config.toml
experts_per_token = 2
moe_layers = [0, 2, 4, 6]
normalize_top_k = false
balance_loss = 0.0108
n_groups = 8
init_std_router = 0.0235
vocab_size = 4096
norm_eps = 1e-05
tie_word_embeddings = "early"
beta2 = 0.99
max_grad_norm = 2.0
batch_tokens = [65536, 131072, 196608]
train_tokens = 443400000
Below are experts of layer 4 (counted from 0) of a mixture-of-experts language model. Rows are named gate (a neuron's input weights, with its number), up (a neuron's input weights, with its number), down (a neuron's output weights, with its number) and show model dimensions 0-127. Each number is 500 + 25 x the weight over its row's rms, rounded and kept within 0 to 999. Numbers have three digits each.
Before each expert's rows: a language model's description of what the expert responds to; "mostly gets" lists some tokens that are sent to it at least half of the time. This comes from a sample of Wikipedia text that the model never trained on.

# expert 42
Inner ch, el, od pieces. Inner syllables like ch, od, el inside words and names, e.g. Melchizedek, melodrama, merchant, Studio, Tighnabruaich.
mostly gets: "od", "Ch", "ch", "-l", " God", " Ver"
gate1:539544516535511477517543507524472507503460509486495525523529527497529483508501508525470476531511521455561509513505489510530456497525492511523517499487509486499493512558532451478509489462538501518510503499498492480489497508545495530524473517457540508489515476529513513514510481499468445555461514557483497499485527527494505537512527505486532512569507528520473530497517494511535479515506
up1:549550523530512494507511483545448499543483497507458495552528542476514456496512495502457509496508528451549505522486483496518483518500482493521516487494496475500504494503495491492473511487517512527478492478508496492519501477544509553510512512523522506527462516559482535510455494503486484561491505529469533474503483448510539522524509510496496472560507545513511527487528510497510478463489
down1:505491519499481513486499495533487518522530424494500501488526495482495478533492494478466516545475511464542487494514520463496504502522463474505502530462493479531472490449501474448496468526426518508517516519482501480510487463494471479460500499498511495510518518526485492495474432441507504532472496493464517509492490435483530511467476512507488467537485506499559484484512483472512489504507
gate2:521532516529523464467519466485494501508487505472490487515524497491512503505504466483466459473487505464479496492495511538465483488519528477527547472477523467517494547493501493492539518493487487483493475482490480492510575496531523489475546503518505493499507516517545516470487561486529453552472509547517533511515488497526451516544520438487505490468507513500531516525544467519508513509514
up2:482471517527517466591488522514524529522461475511523485539496517477487487511477500527480520457497521484488487479507502465563526507478543507460499497504537497470534506499480532515503489497514454495470482514503519522472467525451456514519490484485494514490517511506502499508510490511513549447466515482506498556473492497489486516456503552533491524502470490502488502456474491472463479489481
down2:512501486487527497538487487488509569498472458509505477532477520494486507502469500506556501500531495495468521513531519489513526505479482495548474478506510456529493502471469560475532499454469500541497485481481490500490428485495460520511508518507536496523492499510501487471508531467555542532487496543443491494507520508516505518508522513521504467552475481521521505447513523509473499521481
gate3:477478529451519510482489528472513513503462445497522486481480490461477452495510473514492477518568535484474509520489502514507470535486506469524523475474439532472543511505529473451558497488483470508513508504499548520504485526488511487465524509498490493517477486474493523499492466486491492542476469494534468507484481467492507496478504520498520534499526555504465509534464456525524497488495
up3:454478504530489516485497516473508441488480518520492524461493517487516510498517525510491495497468543508501519487538487489501512542562503474454485493512525507493498492484503505489506513485492521505482489500569542481465522493511562508505486513477544530479535498515522465497514482538528487500512445453546485522508482455521499438498498512486476480537482530550492487490460511468478466487492
down3:490536501506504514489539546434485494508474472501508489501468477449505495479505476466508530435486504475493527527492464471530492509504557518521487502532503501528536472529531463486488492519509513485518490490471513483495457490520530471514490468550489512498472504522542478498526476518461528499508491439527483483502490502463503483522535509490500498524426514466507514493519520541457492495488
gate4:512517461512476541521468501451505496485507429494544508473525523452497518511497509458479479550521524525523488491498498507492552478474483499546519501516467470528479507488440507494516494513508505478485463456500444514509504517537526503542515513497532493539503516533479533523450478503492490488471492471505480552520532504497506486522511490541484469495490497517516474550460509493506482489490
up4:497500499478542481552503471495478481503496528487550538493537462516473470518472471478508497515518489502488498483475520524530496462482484526496480517501476506450501543500525469553459469471469500455511511498453529507527484461462474532489531512522491464506510484518513516539525486468476515517544504509488527507511537543522506490557537505448503489455492493517548488495480504493491497505475
down4:541527463488515486544524490487476434476508481530494526480518483495508507513470488487472501566496528501505503463495539522539476526518493530488529526487477454509504498469487445496517534494478496442497479533486505507479518460498533526487473506488513471514486498511498540487506536486469534514503529501516473498484533531486513505564513516525510482509489506527521505517541485427457497512510
gate5:502491469503449456475475526495500528522508457532483555480505469501488491533485495505516507513467481484475538508508518518515480492447493504520516514518460506501458512502530481530507528450474453494486469490534480515518504503513502490536478482486486525496507485516516505527480490505493465540486466515469559551522498532531485462504457514462548500506509559512513508544478509467494461509522
up5:510482471505516470491466546507511527526513500508538543482502477470480505531499495494489497539498526482486533497547480507535431490473493526534522522503460560496471492515516508474432485505484543499485541513519524519494513528547481503510477472536500536476510491546509485493503489530532498509468475479485482510523504503497572461511492484506554528494495500488470478490519489499476489500544
down5:517513494531485478519471536506483489450551489529555472519472476478505482502514536481462510479509500541498489557484510495476474506476544535538539528518532528503456493511485510512474511521498524472522512514510478512517493534522469464492527536505491503526502479488525457512523496525531489516506529503525518528532498515500506498489478454450541488467466514479486536530472499475495444540503

# expert 9
Surname-ending word pieces. Middle and final pieces of personal surnames in rosters, lists and prose, such as J-ord-an, McC-orm-ick, Hemsw-orth, Dix-on.
mostly gets: " Clark", "ton", "hew", "son", "inson", "mond"
gate2:477515444508493489533451470496495512466501522453477469501489484517470487500499493521517491510522514512523532560485521482526523497516470505527513427527526538516530498525546505474494523531490521500490513513504501488530492527523509453543548559494484511513499522503472514492472486485544492459516499482502464478551492495508460484475533505486539478504515550503473488486508502513463481481464
up2:506536548500484514487497468489525461546547465481537523491530461461517503513500517504497506498513475482497481507475499546498503514485514527481486549464474445500487523498485466514512468497494460459505523471480504501493520497513491528479474447477501450491485536479495544498526525509487515494517536516484548513495487459489473470507504470503449501518529433546510484507494482499537521529518
down2:457524491485516500517500508473507491532452506483503507509467474509474485473519495465548513534494511555499535508516506516476512477502474509489488457516498511418517492450476512495544518464496527501489509493564510486495491463524510488497499536469522459491490547505476519523522515530481520502464500522505450482509535532494513497510571517475497519486460471508490513530550494487518473503510
gate3:505534460498486446490490530460459498469487468476457520487466527505512508511506524429498497509542516486491506495483504507498438536495462511492498491508515514514497519519486521522532457499517502514523490481490473521518521521515527478499498486525453545480514483449508515500526523566527557505501455519471518459491509518508519469496531479468489485474485513509532503483513469495508503529559
up3:540481532458500497465482526468530541473540526509538473499487480482535492529477462543481478510481490508479470511514513466467541486510540476527477481481497521472552504476501538496551513505475495516503525571521500477504502514494495486482494518512513520467460562468484478533519492461508512521524512491484482546480499504507507538510489548487488495480528514473476472504488539507479526504469
down3:528496492472501475472500508523449479542433506474489490501507537547523448533493485466482526504495528477526508466496502456515475509476539524466463496458529473499487443511534475509515559535501472519490484513545490538473500521484513527502513494503483512495502528542509506459498521504475490483533482488469457511504480485495479505507483534514470505496503512506458484477467524475469505454487
gate4:491508492507487571491516530465501505540556472511552480505481474521510502548516542542471496482507466486505498484519519538501485481475491500489488481483516470513512516505497521461544515500537477488473531517489508532501492538473527497505482519528508485513489479463477510514492465501520488511486501435486520527510560507514491510476476523433486471530542483509543505486456509498505520532455
up4:531510475489466534501517492523536543475525493553491476456472515504508551469547476496515496497468471506490533503526474491519519487523481509547504514488489457500508501513464483535495502479508508537503505499513493480506490520469493473471534483485579481552477521515472475520515494471452495494514513495485485462534465512492520532508568488493510536511509493467502498503522472449510515535529
down4:522538498486518519465522557520512504494496505513556494518541497511521548491517504553558522528454495485467513488500528495518547545504506487489491536467479510495514524444500465536499498507482482546496483460461486475539494494453494496451485510499479474517516492488489490508482487511499481554469497498478508491504489495518462517507515521514494498470536464498520453488502454453523504487468
gate5:489512540443518496488499530525535503517504516480520468506443473526470513532498528540484484512517430532509525526505544515521459480489510513521522522465511546500512519545490539445495509535486473502495493517465491493489539474497527498471500476487497498484480496474510492454518481485512450508509496482509493497471468504497496500513440490494484530479562474476448522493496498535501522524490
up5:539559480491491461490530468493470489528473492493495517480503478471530461482474549513466491510492453530538514513526512502537493486509505520501501551461476499478511479495559478461503485508478482510513495518471472515507510460494473457468525519469504493469485491502523489486509532516508516550538465466521516527501443499476527503518458489528493485459508502471496466515551510498468508506537
down5:495541507523543534527496515537518508488512459504520475505479475517553503470501526568490540492504444516532506496514497462520518514532497539508487513454513547518442477493490456477487491509538507512468509479486511510514500487514523470471505445479528496523500506463517483521526483476478522511480511497454501466501463480509518517518488500526505546502555511486554454511502494491495488519498
gate6:544505526502493528490494510498460471494491502488532517472534531478524498490462509474475481488538500530513510533511490471486515516497548444501543502473516540528516487481495520505500508484468489514483487497514463540477510498510516492464518519469464495516467510456476553496489550487499479522502510537541496474535509481491540519429473483513531546485505473456470502526464471529504506453497
up6:537457520507534483465495563545480512518500540498518539518522508535481529471499493496500499488515512450539521536553489517530493548473493468529521484506486537535508490500513490526515487484502549489531490487478477515497503476481504497461526526523504437504496479472463528490510512549478469519453539510530466525519515475506529490495510484485510496517483483482479474527484451528485492480522
down6:525471492491482510509484518505502470525515524469485506474473543505504471491486539519452504500540507521503467486536524497481495513520517460545485465494475517507516495500521500504456544468469527485514516551508505490466494521477520516490486564498474493451511449498484531471526469466494492498499520508569527512523481521512498554456557493516547513519497504458477507540491480488506513505499

# expert 45
Name-initial word pieces. Early pieces of proper names and place names after a capital letter, such as S-ag-a, G-ag-non, Man(ifesto), Somerv-ille, Scar-bor-ough.
mostly gets: " Man", "ag", " Gard", " Mont", "achus", " Sund"
gate0:497526487524502488504472468465514486516538526495478536512487470478483482493462474541474482483485551533484461531494484522510466465533487481493519458522564479497530504535477518510522500507504496525496486468489470507527476483496495491476538499491455521516486485504523517538479502519532494481477477472488498503478454507503502548512518500504523474555506465495430510530496435481502507449521
up0:521442491528518490485501547491544546464506490484500509542513495526506515482520528491527499508533496443510510509518516503512503428507480522446535475493492489540521496517512503453506511477506501481480516514498486490543518541497504481520490516475444485497488475510556520485525504497511479510511459516494467504497497453540491459509478557530483525501475508465508533512472507510530516552522
down0:546513508528538467537543513473502521492484519496497507504525524474509512558508537485559491521488539527527463516486541458494487529482489513536502524543499495478481497520518526506531504492528494541434474493535485439488474503510492500514512567494509488483475489471512473516499502521546522501528512505484488505447529488525501515501453523518463495516493515535490504469490478482537506492496
gate1:518577454479513439462501491496495513511474461453507498490515538520534471504493465517506522517479484481517509497523501496513492499516543449506464462503483525483498512534466512516484466506472484451499510498485501513505516478457483495449491467487487472493526459466521531474465442504489465498503467479489507505495480496483489504507458503511493453436503487534515463524491507496532499504499
up1:561533459482521471483495513465519509531486485449474482478521483488539544509497492532511521506511495489515488539520515505530468473508511485474431469487521484448478500486465503499496479457471468509512523522431497491467530515462529485469501476511499481494481484475483522507492525496468498508520517527503464497545466481466495490511483539474547489461507460527505512509492496519546499521519
down1:510510496490468488507496515474470519523507499480512467502518504515498554492490540467489467450511450521506508486508516515474513503486504455496453538530528518472514511505530455528491463526539533480523525482488462511500511459472493470454497503460455480505481463492544491509514471503451458511526474480490516507488500462451542493486510514511521499506499521515504441553538508469520487513500
gate2:523504516477442498478478466536528456522470490449503521528495546523516510471504476493491448479522505527477548480506524489477497489494504486475489473517473498482536528495519464566541510489486463520438496519455502488521517486526516515506535516487517526464473510541491495490507474516513542521481516524485496509527476549462508546511528470534492491461505506484479501529479517506476510495491
up2:538519512487538519508545521502514463458525515541515499515482449495505530485483515540524474508481466524515542516482475497491512481500467510468533501488477483530468470478457544508478504502493524479538497492498427508463498514476457512486521478485492494516534478476484495513499520513502491497515476525525526459467546437512533492525480501484512561499471487531558502483487497488485517485512
down2:450478510486498480502525499508470483495512539507525471500510517485459503494514498515518501516465506473527516475503459488528511506521530505533511528463476506534454505527473542483464496479548503455542500558535454504497489486490472495490548549480471476518554479462491508532519495512496488514494455520494479503501489495491541438515473493444528530513511512502475480461505474520484481501522
gate3:437492518497494481442520496506511456524454516496520472476484464506475471542494480513516507506532466568450509478489481562508469495510503467491499507465484491494474491503482471473492491528495473524525477527498471488471564498518477505495485448514506513489455508529490479474538493461496484499491464528510502516498520473536462509498476465488483521484497503491522489455474518489470514512461
up3:524506481489496528568503542498531501501507499506495513525516524500523477513512511473502486509489469497485493473499503479529511492510466521559495486531498513530503528497476514500469499482476488511501499484519497464534481441536465537485534477538489522480520498475488484550473520527439454520500507489539498477511470456475508484544490523440459483483486527460457512522486497527558507524498
down3:542500530518525521486472507515504493489509464471479513524496536478499523494487467522532479461513503452520470500501511502455543525520495472530460548518504490452504476481478476487521528458499492518524538444503517473525468477494551508492451495520493504482536485479523514496551475483524471463546520487527477453514482508476514541532491522513473497505519547512526488496516509542513501498523
gate4:478479527477490525491480501496501500476526513439517484479537497477517482508523505550529518489517509482514485495494523507523464520518510550527513480496507522515523498519530529496507513495492476521491584472490498521487467490523498467477533488486556487522499485516491480469543495496547472507497491565510512492510524509474519455459520456453439474478528472528487530494537467498477522500504
up4:456474518515471488519481464511489505494494514456529462481506481520527451461527486530534535496507499433510490460513516423499481489504515527497523468506528476465527513497501526448475516492491525505489526528486533479513508458465502457482487459499506460512469507516480520505512507518539475495526476505507532537511495513488517452473479547482483492517516519478471488494544506507508501507451
down4:463463487469468491515510499487478500503489527461519517442449541550494512497487494469509528483522545457521501481515478506474491522492508529487534517540471551508512498527508488475536543537484475466499475486527491529479501488511513483470539453507493486518483527468521536516524518518522478502513466508501515491511540496457456493528529478512505469507538472490494484475458473547513481524475